Experts of a small language model.
Training: a variant of SOAP for the experts, 628M tokens, 4791 steps.
Below are experts of layer 5 (counted from 0) of a mixture-of-experts language model. Rows are named router (the router's row for the expert), gate (a neuron's input weights, with its number), up (a neuron's input weights, with its number) and show model dimensions 0-95. Each number is 128 + 32 x the weight over its row's rms, rounded and kept within 0 to 255. Numbers have three digits each.
Before each expert's rows: "comes after" lists some tokens at least twice as common just before its tokens as in all text. This comes from a sample of Wikipedia text that the model never trained on. Tokens count by the router's weight.

# expert 206
comes after: "2", "0", " ", "|", " May", " December"
router:165091157110156090091109158168098140160120098104089084096134084175113085088161149090094159155163095157103084100158086170160124160160170108146164135149168148158123096166122138154098162091100124169166097114093128085092095094093084161159165176167080092149117156171123097171115092094092162087
gate0:120137090152145164156164069136140090162110126138156143186127152142139171186164121131154136108108156140163164157148086159137146126119045176109118095069121104105097192100105174170181140170104144041104145163146195153166144153145174124081085112144153106116133136124152101099111169123180111148
up0:162103138133081119136119207074104052159143079130167121131095144084091178099107101119115149143137229148129101105092147112070130098126112158125088138149137126117088097171110138064107074086147108124152136108135147099128152156111038120135185142105147092165146057106113145134133151134148132141

# expert 94
comes after: "1", " ", "2", "3", "|", "4"
router:111124125085114134088113142108080156144169141168135094079144131150148116072170174104112139118201076132144091107116151120156134157174158126137141076146183175079107115155138118154092133118121174163132072086081135086093113102102121102164160049107139106145071129166107045132177128096108115086
gate0:120183067067128192113053059058162162170126165158078122191129150147132165117150149141143153129188104137148151081085108100137129114133146148135114122107162106137149143093108119135123140113185144142139121085124112097156167137140125094110182065079157110106076189088143119149134161159095129149
up0:098056098151143158112081151160106133146147074155163133135090104113096153206095142136084180137121091133133122193146062095079158110109172071107122174086118135133117115167104134118101138102138068133111160106158158133121089118062154146153128208116166167080144125117071169090132126121132102141

# expert 47
comes after: " ", "1", " +", " (", ":", " −"
router:095167142097127122111166121049135099086183084116175098156157116142094117100118110141155125104161111140136142162142160151094084032080143184039148160067129162103159115126153151168134126131176191118113111154112097131130108195123140070137133125088116137145175082108130096131087121159126139122
gate0:123096167074175135147102141114161122087174106126147057125123074093045103134106114188094167163134122134132114155116147079092144130062177135117171130090082155153138131090127101161086117197123118145117151108107156116112129153111128100139102156210067168135118168099127125094057136146141137166
up0:134104171095107095098152095191101196119109130106169128118092130080141149082162138127150118162167056166072139196121116155207139144114098135112124148111133103143114152142159158090147088123083147118152139131076131094118127141112154031149142100146114154145110167198095147137156160063095110109

# expert 99
comes after: "|", ":", ",", " |", "-", " the"
router:088145085107125116086184096091180115120184147192146125197140184173116127152104106123128114125147105055135103134104140130166103080130133158162070169128125140166087152123107143129129145154178109133117172122102159133097147141103100156104089097153161175191056131107150157119085154185129057136
gate0:161129033125153144156076151148142095120116137126161070135101096088114127157075100130125096180153078144141128086079113169143119098112105135135136151189211144166126199120106115172145088186136074139114127125141122144110130115172113136167108101162135183117111149101165099164137119140110071058
up0:131140129141186123103128094207133148129108115071121112135142180122150116141173163102086136114115152098126197110107146077158117148174109157091201101082091080170149119131104161138062130140092142116156110068177117160131164136076108129103157153055069095161114085138110140119099151153071141139

# expert 42
comes after: "0", " in", ",", " October", " January", " March"
router:173105160121159088082119148167112145178143092119092104095156099173120089075173172087094169189158096135097088100142100157154134141162174114159162160149183152159146094155135127154090156109099133155173105102100129095095109096096089172159151167176082108165098168163129112162123090080090161103
gate0:171174096102112125197171094097122146119126159162156081164141134145170202177088164132102054152151173101113161172164152081144109150074061091118088136128127124085152165101137153160103158146136097123085167149122078112160142130146165124122090086117144163142157116088169144108129184172161123130
up0:109105160114115099097144085130168209084082116166106161095109141129176121116156227135085112095188105108132117124167154172116106080177146155047161108119173128132092097108099172060099145148111112131128108153101086163154121141113136150177139114110072148095168144109135146158119117089129084114

# expert 14
comes after: " ", "1", " =", " the", " in", "8"
router:158095154115158096091101157167100132162118104104100083093141088168108080085157160098087166161156097160097090098159095165155118161164165104142165130147172147150130094166131137156095164091098134170167098107096139089088094094093083162158162180164075093150123164175125099172123092100090170090
gate0:126115130080155134143106098099169138161152137174151128107100170068083162175147136169153086114154165160190116162111145133144133098132117152129091127154070086105179178085097113126106117185137106063065136104123093109212126175182157119140136137122139114157149087108151143082120139113166079194
up0:125151142144105136108102170105106105060101168194116076079111107156120151170158119132169155146124101119120099139152080168092134063131126085135068183135167149097123180179140145115071091192132169084086127121091093133175152184098167094134133146127126108123135095154170166092070151134117095114

# expert 53
comes after: "0", " to", " a", " was", " at", " were"
router:155104158109164086088096163174095146151120111121083087101143093163111088080167153087096163161152098164091085098159086166145121162150169114143166119143162130156122094164128132154089172089098124155173102125091130098084091099104083158167171183164086083150116164168116093172109094104094161083
gate0:089153150129136154121148103180131147118147131118135098108116123153184216134086130147171092129096166082138162135165124107155085097113102151133157174070088140128115153120120150148159118203124176137147164089157164103123210129167169140075080122073122131141166067079119147138108115172195138155
up0:135151182158071097101126116136168190116117111076165107116116154106212199141104146199124106113120169103173143159137082097124108098117135174127056134064113106190131131151158130129129152173069127071165164128183102108134165084101163116126119163127149158130139168110108126170133120136171132134

# expert 181
comes after: " |", "4", "3", "5", "6", "0"
router:155094165112161089092106157163104136161120116096094087096136086168114084079172173093098165164150091158089091098161090161144119165162165108155152141161161147153120090161137146139106149076105130162165103100103129087091085096097080157169170181172078095141114164160125096173137083106099161091
gate0:095178102115134116163113164060183157135134142113118159154137161119183160172089136145182074114135114122141151166155121085149122122095127154117109174159081121116142167053031132131090136155134183080050131137113128121149100156177165108175093103094154158089121148117130177149108158104138132165
up0:117125102145135166093155119160161136146102154131090092110164162111128108100028105124168079122184124100131131093097132162110094138170156109060166134159151124121149142142115121084066105124110143179138189189056082171110167089074139138135092153105128093126128145122145090183114107174104168158

# expert 145
comes after: "0", "2", " at", " S", " from", "==="
router:163093160108160088092104160165098139167125100105091087098136092171106086086161152092096164155159092153098088103153090173153117167159170101152170131151168143156124085164133139153096169087101131169168092113095133092091094098096095161160164182171083094147122167172112104169118090099094160093
gate0:128118084139068124173138105100203186091129130088151094170117109101093206121081120119130083138152193142140133166137164097114160102090083148169100149116114114140138129100153130129153125156135083101095126147110166207157143186161173114133092105160165093140087110083071090091119151125151097166
up0:192094186078153083153096124072166108128086137175125102149164107083133120101055159106082141116144101086130150154118082080116081103098158134112119105096138137132106069186088139118111125111142109078126086163060147160086102184139147079131101124094166097180146126115118145155125088182137138121